Experts of a small language model.
Size: 10 layers, width 128, vocabulary 13250, 13.5M parameters.
Experts: 64 experts in each of 9 layers, 64 SiLU neurons an expert.
Training: a variant of Muon for the experts, 6105 steps.
Below are experts of layer 7 (counted from 0) of a mixture-of-experts language model. Rows are named up (a neuron's input weights, with its number) and show model dimensions 0-127. Each number is 500 + 40 x the weight over its row's rms, rounded and kept within 0 to 999. Numbers have three digits each.
Before each expert's rows: "comes after" lists some tokens at least twice as common just before its tokens as in all text. This comes from a sample of Wikipedia text that the model never trained on. Tokens count by the router's weight.

# expert 62
comes after: " ", " |", "0", "3", "4", "6"
up2:571563511461483454531471572488507504486427474494468419521556501447508450465476518442553543432431504504477581545561456532536485494504469474470503573505520478516556516542514487466511538543470529540494414422473468494498561529529578511485462483514490497492543490532513515484533567462535395450507488525524438575518462405544469492513554529496535442550487495535491461468524486511481418520512
up3:556524546445522511522493542487523561397443561477502558445535498572493440533454529450423501540506507467542550535561511563503549516489504466436470512449514503560499519494462534510496545480490535481504530521566406459564498511498460427538519459497557499543412512497452501525556460379484471477446555561451529497515467431517520418484472526494493515495521538500525499455488492495469500490523
up4:496475516452492517520511507472475437474587493602563527474417487528512515498450549519491504479466501512479546523552497422501576521548446457500365516450472475495483500537515545498533474531455535463451517526548482537488523450451420499527504480513615495443493535559471513517472539535560515487548496479507460504506508474501494529493526404513500454529500495469395504535568563540505449486475
up5:514506501537437543563574487544457439464600460511516536523458516510481497478476541482421488569493564441448508436529510529522456463558507468513438590551522385529482470536515541495484461525508504483566507533591499533433538521442449526506540432494496471499558428535479499489533487554524574470429470516500523544459448477464545470502489458447534474534498488489477527521493490471523456486508

# expert 47
comes after: " the", " The", " a", " his", "s", " first"
up1:431485504538496519479470546473532438463506511517477530488438468505515490483540504413560527479582528500505497520536533524481551446452445497482536496548479451443445559515447540574493426495480452526485480474504513506512471468494482499506420530428499489503453565501502470540479597545544558573543404554450470504547595544500528505569469458427515475416478499547528515524531520515506500512454
up2:501532483566579432449471514517529474506510506478503503500432519549476498565461555493553503430477397470539464407495562515504532561476455474483473488496626516503534479484529492450514466436456513532542537523487462515514498530479542500512444470495537465559498552554449533467478510492545539470502462576457446423558490387512517505483505565471505493531522506546433521480494540489560495474468
up3:569526534466560513473487513564550480496496512547518498487456593436514450444516473414418575503506539490511372455498530465484559461544527450548425512462463523478520547556550516578494546518517495537466439446476482465502487494507442473437568515479516488487557471500483513497461506417545537504512524540509540504551508513551501457457537513473523446529530472531415546500514507485507451449494
up4:460501495454422528433437504473515479444532496496471504426505565616512487584530536476536491479561495500460463504529511468591565420508466471505534531511427470522595511470534480572488493569429505481457463503560496453539457525512496495497523493488473571495492531488519490467529507495468470484473481529496548559512481544457444565539476458439488472513462541435571551478491513534538467438537

# expert 54
comes after: "-", "\n", ")", ":", " information", ";"
up0:505515488583575527551477498541478455516527518523384486500500410510432426475536512498544509500547478494542484419520436468473490419482506525519450469519489503474508558431481536506504445488523502537563537523522508509473610430535508466464433516423502482563552507482483508520495490415502566454496482564455482503569534534487464465555494552527489498529470518497465447502524526468502582535522
up1:484423567498589480531483540579485517563518545520533509491525462528448468557473481538536435517447497512536483472508426517524467497524515495488440486517484465593546518438526516447498505564490446560421387523476454487526440508485502530499487554542565495454577460496498457481464485454490531470492485513545515523434475478512521464506548506452541453500460499437498420545526531470535530593519
up2:501461397523523496547478522478496521472501546471499475487530416512518482552555489539575469455519508436526505483491549496479509413434539478505439496484554470523477545534444491529541447483569594487418481550523472429565475431519467476509484468516530466483526488452591442559503478506534480592477560559513535477477459434553548453462572486512466520536497540505548476494477481510470503532487
up3:440470483498458550537556501502482567556511535510530536526525490550512484482503481475531520491482560497455502491457452489454524550451545430525479496434503518527514567532483541462475544433453544514502488506554497579476418449492572508436526472457529523473474518507550511476459498471489566482499452557510481570490474411484478428498495441569517413564431539483498529578429543497489577447498

# expert 51
comes after: " \"", "-", " (", "===", "==", " '"
up2:484510503500446511509487534489465442510521462485536426482541583516450616507454521529514466464482513576556541481527491552555501526425435449555529538496535522463572472464493513492499508559487564543523467471451461547398501475439508515498523516463510452497510482501523498563495412481586485490412497546552530459507505435496519503452467496547556514480446466485519537563523519489445511430477
up3:520501524516470518514509525478464482468496479434478597500536509459569497447482524524462442500421544498473569563492459543490546491499459478454471542536505487459474466557527403564557476571444489486491543476493517474458465451511499518562496552495537483499414468514526467526465537435508574512510469451477499441535524518469533480544451507491560523535507536547526583416484586395508477532499
up4:607424523448472531485457514513440542543602489528445498514437577433507520454494456527535505507549463506512482559485447503465525540499486535475539453462474408434480472459496444526527498522509483517453522543591515450492494447486551546499578499482527486502468474496573541493532488453569545429475506526469503567480488463493442487513542499539482521599484490544458491494512514527538485444445
up5:479498513527554488476544494546541532464532520487491507526419484482422498441497472504449520528405443473555515462474470454524474482538444460453581517551508466523505444540450539462506491534519461588493509516498485491508463477522540514526517474496435465441469510478510468512515507443526559542561573492532548503525585554510527433506479491587515490431445499433542456507577479489519620484458

# expert 19
comes after: " ", "1", "3", "2", "4", " |"
up2:476509474513431552496508483545517507529575524509466407470531460521542489572573506542506471574529519515546496463413437522510530442545504547545522505587475486456528455464533443487451541445453491478499511578531526499475474532598487525514438493507464480457479515552517592492492535549452435446458529483457515504474475533508464473500486441522426527550528479508464583463467432470509513472506
up3:468457524519478476491464516481488391508537468525425508516515569536563519542545518522500461514576515448539556419532516552479566487483441555452541517417452503545475510570510494477521440441544446494531476507522432461502484424577490492453512558466500466474471488552475489522509571535509517481430496483507548514453541467480466469494477450532434585495484549479542489552518525538520505549427
up4:508501402492544509596492474470552457517482480457535473451494501527526552465452521505466482553489429548567513528558499547536540481547482539512514538493462534495471496426467535483507505554485472474501512511511489511428414489491529527493584475495575509449459521508466464548452594497452475421379547511447459511453529541509538494471473512521501519575494508495429519484560561430503487486540
up5:544563524442466501509479493488485579518502508537544416482439472446563487459475495491459486461528531513510562484576505497504550494425450486525484480469480625493589551476497543467469537516473514539491480476549454518525499489522491492427598522458563445576547522478558466409458517460514478546519471480479511477549464502470517565500475463506493479472545497445567545465418513465511491459500

# expert 20
comes after: "1", " ", "2", "3", "0", "4"
up3:535474515478512430433513430494526466560546539524496467582542528520506530489485505515464414484491447499484517518454433508505503517571523569536452562476481522447553550491558497407492499437561508527468511496478559524439443555503551512521514522510548487546494544462514488431419506500480506479507488477503502481446468459575462434487490533394550481481527565546580522447560447491489506511480
up4:432454543492461463559523546458474536489502492472486584574503500479482483478468524486464449489546444469427527484469520536476570584500480505507479466501513544506479485528579480486453494482518560552460521415501441525507481490553460533490509452524501451519505500456508568421487552461445505522533535572541468534450549516585587455506569568482476431471505559500425484456469493495545515516449
up5:478499468467463474521486569491498543520454514459463486480498499434530512531458609529426498447493533579508554471455509442469519480521556487500576518509536507614573512462471482529553529448505529501472472513461490472454535520487554491518449574534506505493505498557429563438487416596512422447499494508522484523524486473479478507511492501447476509527502466491508382492547512514507439521576
up6:560580470498513541523442468527542513482465539495465512502536541469492443524433514527533514428512520430551471460450464512477534452475546560535504511483498458469465517536468507474489489404523529507501583559568528561498492482477518515500539514461551476440435507502535469608533450561520479464533478545552461511549376440461491511474466525466488532504433508504507441560499547504477523422512

# expert 49
comes after: " ", " |", "0", "|", "–", "1"
up7:532511489385536519504504417525463496511520538555474510424461563444533464509551531606521577487527486527489532517549493514444509528517511539435480541508547530550506541508483477530454460521498417513519515485496494515440490536535447464466557454485433492463525483476550464523403463483494492506511527444518458460447481469548430540575538440518549569544507531488501517446450462525506512442558
up8:512544534487456478502518443474529461571522497493533434510460482584528471501483568520467485443479505499514505485525473469536549414491534602540627533518566420511488525546442550510515485513469530495502558498437514512449466532539445505496402515506505474481488465546543438461437474594439523427501471462517443513450429471532484525500513525450535523542459521526545490493519472498504516543502
up9:532479443504577523506517484537552450515415592482505562549478467509517522551448481507507460498512542490563469475412488504454514522555548513530504476513533493525533426442489442498550448430476499476412547556520522488484535514473540444511438434448505465444510524524574508509512524573539540531524481521472477447485531476515492444490439500580480531507544511505480528444556518496542396492438
up10:539438443501468478470484515473480538469457479519495580513534461470487524527467435566433467485561523487519580444525516468576498523478507485543441503488491496512465503504519504573547561527452512532477531525462586498522517556493550472462520510472527481477563410539568495470493572456461473420495486441526511504544503545467501479414474496507546495518635487517455460462442484454503570459503

# expert 40
comes after: " the", " of", " and", " a", " The", " for"
up0:468464482508520491519495506531415478530536480511417489560477500535583456488493520394487567480503535478498511414574564503493511483540495516542424496494476418513578527499528473546458561500565494439496483448494466548442511494554492464513462527499528537442521472584534492546490450516512581487447524465499460557493513530460525401496502432462511517472500528567422529461477535535516518534498
up1:531537543512550508535467427583485481534472429510518438470522452470522477487436536528553470569514489507539486489434429518461530549486487425513493443511468479518479471440505469549481497488515443554533442418443430519515514526476430501527541505487530488480577584478547445463530487524488518514552502513518517479441462509547514528565559517494458606479452532541480501468513447514594548498474
up2:525555497468524531489535531488398469467593497527488486473451572510542539518433553561532527473508524471471527445571493461525516553504481440524439508496475435498467454468458550435457525516512524517376558511514530563547574587544475518524482511480494462439468442510467512528531535539514478500484508527502483510514427525480487400520432477541523473534468475519549499437566487470519475496476
up3:511542401480464534493524434430544491489528488539450490517527454528471478491484495510469463500467436458458465447587558529600468515543460485539587530590462542519512508510490463529555555508501492464490507452485547547505466524478509527470466500582455487471612447508519510525490460477579506451406532498507467496468451474448468522572552548446516488514486487459522482540484509469477562514535

# expert 32
comes after: "\n", ".", "==", " =", " ==", "==="
up2:518508494454468674482477511567491502489475505526537520468505500514511493512463552560471465483522458499481490447516529453505546509563456517497511514540516511418408527470475517447510480397498588456453512506511590502384533472463464473528462505525435531495500524517482533543499467570523483442537481550479477457476462483513472560481515528511492488526506472513525453551554433545551475491552
up3:504510464444557505495529516524521432505467469586509542473552497489494457455496480471589548463463495465600481475519487446518469509526544506551472553505507454505485473466460594541469512517482594545474480491450536506450473526497446458510528477518541460429418491469599499450541439422486488490464505530543450549518457488506493535495478546441513526449551518473480436525577586534511501509533
up4:459494442503492472555500474472529480511492468467459498583515485494535489600526573503546476468496438485459543423518485467513538479488493530498419493512483576539467580499504575484556497500570529466505517503504505492468543507576525495501534494495448442521479374510467542554526488457545501488437590496497487507452429533492483511542502503573452477525511437427515448475509561531505403491533
up5:526576466550513492498539519494503493512529479505516497533521552486454510484478565512541430513485406443532510551484482488454530482475519536435576461484441489470536504573578478502557512565499491403495472497414563536495417498442573435533529513521544504461537518534530551458468485412376497542463482490472494481485538451481498526528537450503479480553493572571480499491525490481511474485475

# expert 14
comes after: " |", "|", ";", ",", " in", ":"
up3:471475518427500405537549547509497494497543529454571450473460521545498569526515472474494483568484459503491523436495539455459446550478467491467503472448494425455540528473534587455478565503479508467465507508554578550427488499502502428479480470413533547427553489546501557448536421482582512454525504560556423482523524497502504441480537505521508538534523475531493503515496528514534477519565
up4:508547535460517559539476512498508469488539437489515483461509463528541434512453520557511505447428567571518459508535470482527532496561544399396497457554488479489500482445525556548478468496486497481466519523550488556534515490581459559555526467532573547494495489481454477480510516512451467583479427490509503458518570456504495441510480420503474552498436486555453556582505467494469445471512
up5:551451508566476546503493476515495421530565512502524569533475449454472492402519523424535461512537437449548491561530501468516556458566508446502514501430498466459529457529545513581467473472494514582509465449515508520466481439466590486547484516452500525527470474431479496495482448556516577580460502548510470482496496519532512435510517490452503481432497562471474523513509577447533522474554
up6:481491474474556460488465523507500515522533492577427539392524581505534501482530495521571458503544474535512477431496476496464576531534438510512521550516538486440447531576480455507469471541478508429439459491506496493499516466497442479465517459478510461454611471512533472506428563503506464486509501530462473548472547552528577495429480490495511574539601546459512518441522490549487472497438

# expert 17
comes after: " of", " the", " in", "'", " to", " on"
up0:501536486518521457447479508541453453420491470552497449441492474493529514452429589537537465496514590540473485492442502405433474493532534500584536519519521531506502517462481491423525439512534515444554478478517470505480471493525457481484537433453552455518502486558606520573481450463523449483443451495482477535525481482505547537552451469570516515500524521499511525604539518551531545481489
up1:552490485567458547534581545494520539492463518456527530482554474475491462485590530539514506534538571444424544533535470465520542464554425434524467483515453557526487493422577441494531457506516467495546474477442538495543515550464493464466460422482543484569503516535485468434478463563453500489478501487425501474445516521546489517514433479497501453553500485497456552507457441536576459532541
up2:486511579556588444446503545486484443560554426530579478515545572487444480526572514462453472463490501424494531512543565429474498513540466537485454501480473464459483436514514464523533492488537529548517507527443568460435523462541502506480524497433526508467459568499512453471542506519427495389473517463458520528480518564459475592523541494508509516507544514542474445478491459494483535528498
up3:533466584538517480526469519422500456443591527479442546432495515497592501518545488570475495550534547450547433463489551469505486524526466516453531526490534496448529468479525423521570445521491467496497428529524499504560518519461439467491553499493528552461574476579418443513511506507471429501493498452493559503495479491437493506566470497537497504517556512510487515549499430521499397484471

# expert 52
comes after: "\n", "3", "4", "6", "5", ")"
up2:541530461469453545492497484528485521478519456495461539525491493470481538502558532476525518527555480475459493456484431468499551432468456424495486478463517534540620503486512528446449434502517582521496495489554567479496413582526469483466448487491517453539456497495540469466438476602592481536549460512548510520496493472533513507475410438523550532477487465527547463499564521501448559562515
up3:505524476556488500493423515513532558517468494533552495536610515533426506522420496507518435512451520489512564580454470502591461413565474525503507480579526541525495465491510389508502600480434476487511456488470545493480449473481550445474504505512498448508495532437471517445511528546573408500463441475509491508472497481532476506510564505557459469527540457483513453502546539505500510509498
up4:558457483524537501538515532498479438497500506506478508501519567495510465494478537517541542522551502504527479448566434442547500517492475475477500453496521541474536455558482507495523519506581508528482506442445586534508484406500517458497493445535492546472523543464453480478509527461649459425568481555465442624468529468487524467478456513553539505539529437464450439496504506444482480495435
up5:519532481533468509542429483549454486572494437564502520525485562412553512489510547490561494441473505550552504477525485428543394522482550528520564526574458576400528464519521525543546436479500449524493461478433526475492525502382489495476486490478497541451550504557508496503485567529520482481527455527473499541441509495533464503487402542513529478502458491496504504410517489504525504491514

# expert 41
comes after: " of", " the", " a", " and", " for", " an"
up2:503508510471523526538419567500407485494510501472491522456525459495534534497517479439533543426525561567457517500530561462496459535579465460516554520474542515546563500541532399466523476597466514496572472584382480484486543479462506490500472459462429459485509505490458545465435537463456536545410541517485547513470553475495494432494472518505548479469503494517476521558535499490526507501505
up3:542500528456535461481483421508450546440439546527516537467491531592463554441488446527507536462535511520505543454535429524528478413567500616484517555506563487482541481440477503483526513520546512473516444540490493502551457443595526452521496493542518490474499567520508452468532477474506532481467428566536494508481463492497478384529448497494525508484483529543473477533486484548496548430443
up4:426467514546516524489482505475588499540513477523518541527518472467544463512404508560512506505491418507572523526557549475504446451518553493528462422517516520509587489518540533488565523571489556587466491526448490515472507499483508554469495483547514432442440491444465440483453502484495474564463458526473538477434504501461567556433572401468501501493445482530454472515496522471512499557496
up5:519586536530522531570479553499536424517471530460472494471504485459495552496537528446552522455470544506471481589533546482462516534543469502539515481548528448475499421515520505467487427533504548494515581516426472507478455494513556433445476450430493485496526482565477499539433483510499544459499450451520460440468458527535515507570529476487447527461480456522524537507477472545471419602586

# expert 38
comes after: " ", " (", "1", "–", "2", " $"
up10:486492494445488536498459430437556477526457502527466500486488504505449448466492583515542485483510499563512541532525519494459545552545473534508480493570477429500494469530587470432488424490441480407408503419552404534526463486489578521511515529527493530445449459474511568492472488553512507492536488531473498527490489461485439553498560533503537477500555537518517526471516569558604478473492
up11:519416477510481506540446518505518424458510466506452506507510512413508483537422507506532462488536573469460513582517565441554451455519450479575488501526457472518469440576569474555517519507506532456485534565557461506535510508562551513518449486524485457508495555496446457489484479468501457447542485476425433494466478483428543521543519567589505553504568520520522432511553479465471530495524
up12:514524525515489465482609483471595478529494532448482450474492474521559524502481554506504574452529520456524443489529564534536474435431425492460480499500561514444531389474536512494543490498517535483559446511568488472459591442535478531557477484590548492481524495433510481469522484544451456481429558486552495485484481506454456421474491462479455536498562509540495487522552508485518522518475
up13:547478493530480475470498503485489490468558507533458489497561509524520563534548461473548480529530500433515421488535500483532461584574564482501492477503527517523560453447492561484518490498511489487545454495421574459460463523540412548440527414513488585503513477478556493474456500573484498495526501532445463515418556543411479591459462521518442506470520472513547470502488469403540522517491

# expert 18
comes after: " |", ")", ".", "|---|---|---|---|", "|---|---|---|---|---|---|", "|---|---|---|---|---|"
up2:574483471494471520480432496483520504541519528509523513497429534539515534493481521553432470484539528503512525563488500524571570528444398415430511463534542501441486580562517434496454462451502465499518535499495513483438487547499458507519513561444460479483560541474504515482462534561467523487515462498442570532538559549460441445492491478485511563449528521541434415467484577472472512537534
up3:539507521507538539515548485572508444517499481570475463485441511547529487496573537464480465530482459549512454456527499432462541470537434529587512443505533529517552454547541523507481494512524486539531424493459469515438534487483448438546429563498538535456455519546519435467530449440506575474520567467509441476553444523429540439478523557484542411496505477544455504517443509555501509489485
up4:572444470487524472575536466507500525513460518423428472464545481488516513418527475525582429473506494541538550518485478523527445550490520546482488492500538554532539556527535446489522548494521458476471405421463547486535465493497571441453481532458511513551547537463499484498520522459448510449526476502456560481498539564461502513491482519510539483386481488471548463568584438481551455509505
up5:480502457453507491543516535495511460532516513571471544484454606531477494443473555529452518541473474471502456440564504481453511486500534474543484437468558487411510483546530480518549465499472535423505464617569465503494536476474483498514466539466562448473552502472474448461549466530452486513500415562533471475538581489509518454469494448473530539414532537549512531487532518548556445467541

# expert 53
comes after: "-", "\n", ":", " /", "N", "|"
up0:467539454476562505522447510509528461532492478513513567416588506481417466489532462525517505519447485567519487559532527534464477525536538497462500531484505479507515479440412502444506520525565567510480460459459520522480552578503521554480411533487535569532512407429436527505544537428452520593487550492460450497456509504520490546492472520583512502442468483493507468513505470424504532512471
up1:539446453502489521440546545510511507512540504473422471530502469560470505411430473491405457515513521520462510501447489549496526535530496542479550564484428497506517486586455522503576522539589432530478501506431491509568478491473528487489549486421473509527504507572474424435521499443471507445499467482565448530443491498529463473510468512511470523549515524530472523513500465556591498558578
up2:543467482499466506489498517493460475498486496468482478564441490473483495510440464534491469458498538541514458492535454448486438461553501468538522480521605515548436375504548515509520485523502502618555530512474478484517573536474596545464507479497561531505538473447566461504527549460511461478529475541493503471555506449520404570450468568543526451491558466450496465556496515440459522497509
up3:547498493562472539514548437483493490464538574504424510545449512526541552466461473558540503465539522513506511564466494442497533435520477498440482461487494501443469546511434512493540468523527559537492558557498488462472405523515518501492454492502540501451508533606513538492469479456514558438464539431553471452515450431505488539460490520477513430550519503440542485557549460497426603520472

# expert 56
comes after: " the", " The", "s", " National", "The", " a"
up0:495557528422484440478500541445496549472430467440501490466545493523535527512452461524488451446492493485505516468549498522558541516534543460563523469475508427483443526545508490514477546460582497407568507624520499501494513527522548413454503478487486520544586545520488536513470489474532536492481473489418500564461577520536493523571454504435518500530518469510497437446415500527492499460507
up1:525472484487537488556585541510495516443537470491569535443534529458494513527496489413530514499454499511507568503530537478528598483491539498502507473561532588465477394526434541500500472453493515534446475468488502524509547524443499512493494527514528577508519538461410504504522513486431498460408438558481433443536542468487435461462585531537498521472504481474485480546521514498419541433511
up2:518517513435503479470473557500435507595480453457532496529531497435559538521428500492542496483539478517568488472564521556507547473520444495575490540537545474496472515493426405477482451427462522580532549459538473551537444548536451508502516513489542496494483536534557494527520514453494502532506523479473462454500512503500465535462502495551488463453493475516404467520533495509365434568541
up3:451459536534478486481468529517474420459488531516498478497456576482519536537487434466484447435512504484555478542510474493506511468454422531535553503491508462516449529535464471494523536499420487522515537541494448499554545477491492466463466548454476445571521542529573455572500539521490565479556511598462494513514475505427465510628510583449578416478472448469516473524533527525499487515469

# expert 63
comes after: " of", " in", "'", " for", " with", " to"
up2:557440504544494503493486524566481471525495566482486410520527420444502514508460530488496468584498463474547482501530509476507467529442531487511517536550543488538462480567554428488463495507547502482479533479480558507498536522562567506465465567591458498513518411518548474411479471466519530496493505525478418589451484511423535498521482544468490496490564580439524472439483431461523457532477
up3:476495444467542526496555558464464498561568498558486555447471417569539458504503449580468457519466428517520495452484515561438507572539531486493491438556477432431503476501470487461514468472483552485482460503553494519500575447475535502468493509487495517465488542407515534488520497481482545490620405529466523510527511470532495538484494480528480470530473551572589538506516500478457447499523
up4:468480508557423534526565520513574483482524528503449521495587534527572440533556565518523526561514450430512509463504545509520442507521461430542560509523584520554528536552493487482497473457450449509542425476452524438471500490480527518483517530455465464433476525556429477476461463546512497466425460546518522441474513508501490503566486527456484483484530436455476443565559519521541463438480
up5:435447491468454563484468502509502529465572476534433534428429529511503496448476531551535549562549520581516465554527488431520458499506519484474452495585537497542486453496415527467547475611492457504398477510434509525509477528517494473475458524450549445522496530553480487455506486599467559485558514565544477526514434479497518499536502490501508501530427477464510500541526493463517510517443

# expert 57
comes after: " |", " ", "|", ";", " medal", " +"
up7:487463418573572514445542474557566459486488482517409524485518557509535457559501501537463523439537484437549477481533534509523529477457527391463555523499480459472531516522535511456543510527548517536512499567466488493473444532605489453452524509484462514526562490515500433489548432533426439478447506506543475524505520519474526503537477548524449540459466439539455440463557528504549463492479
up8:544452503538493498551486575591477614474483524495505508548496470494486450461527496544570485510508509524489612553510467486518508540464533464519530527450515480530457618489470483473460500501505510430528495468491451439464478521485553568510584499512512469470515389498490557505463567484512502410445484483474526505509523450505427484486528492559537480509440415472496533458519519486485443458500
up9:466540544461555525521517538504532408471498505583409572428517496534556584509433548470560522567500527562492488469574445481446514483512512531438472487518449439535535418507512496507535530526450491474469496517498440506489580539469477425499528505436517527533558495436494477557514535400490476498524499478504528513534528461474523497442484503486487490532586464490451477492511528449446499470539
up10:488535468458472437560452448477489454514491560436449515500475578549462490492489511436560462384588492499504490564491537532572511573511472514515439491508510529532526482538496532432490492455478500508486467571458500558463520471536513434507474469457488487550506444498547580453511531529552439463520502501575475553469474481505525545490436491485490563504555505481424521485556532521531410510529

# expert 6
comes after: " |", ";", "1", "0", " (", "–"
up0:392534479451519494487437528528466456550470506495509487467490543534501453404478499498504472508513507493508444488572590453436567461466455500508469492459560570504470508553557535525559536516496518530476439546448479558498488468449538524502415592423549467443577527582466430523506510474541502497448478501539478448516550518440556500525485509455487508523527530501521490544474496517497526471549
up1:547522465500598466483501486421445527448504508510548571569436487451516505465514419466475532544489530488439611539503435447462467471458567535501531511493559563527494431543499516448474548505445486553439504491467481521510553430468470498503432494501588492509468478493579508497494535484446468510502516552499514473479528475501499536494510538420454543515582481547518468516499530508480442563513
up2:500453464541476547482467440486503496509497441532519545512515472560541559485444446528550528504596539519584422479438520477602548491570465503481404482548480493489524494552496559466586511443479479573475470501524527506487519448550546468547497520480513476489506440526515457476450447455530486509526509508513530511454486527398490468467506499524479506501528485530491482470584542443509518427415
up3:513487566480470527488565491488549510475482483473451470541493521510395464533530537543507529489509421493506434564538404476556483523455523531489494579479471488588439529496460475522482496528516497444465488577532521549508502529580509547498535440478576476533498530462533469435491516378516473547475513474505410528534515472512437461466510494556483477484536450513553462501501568456511544506450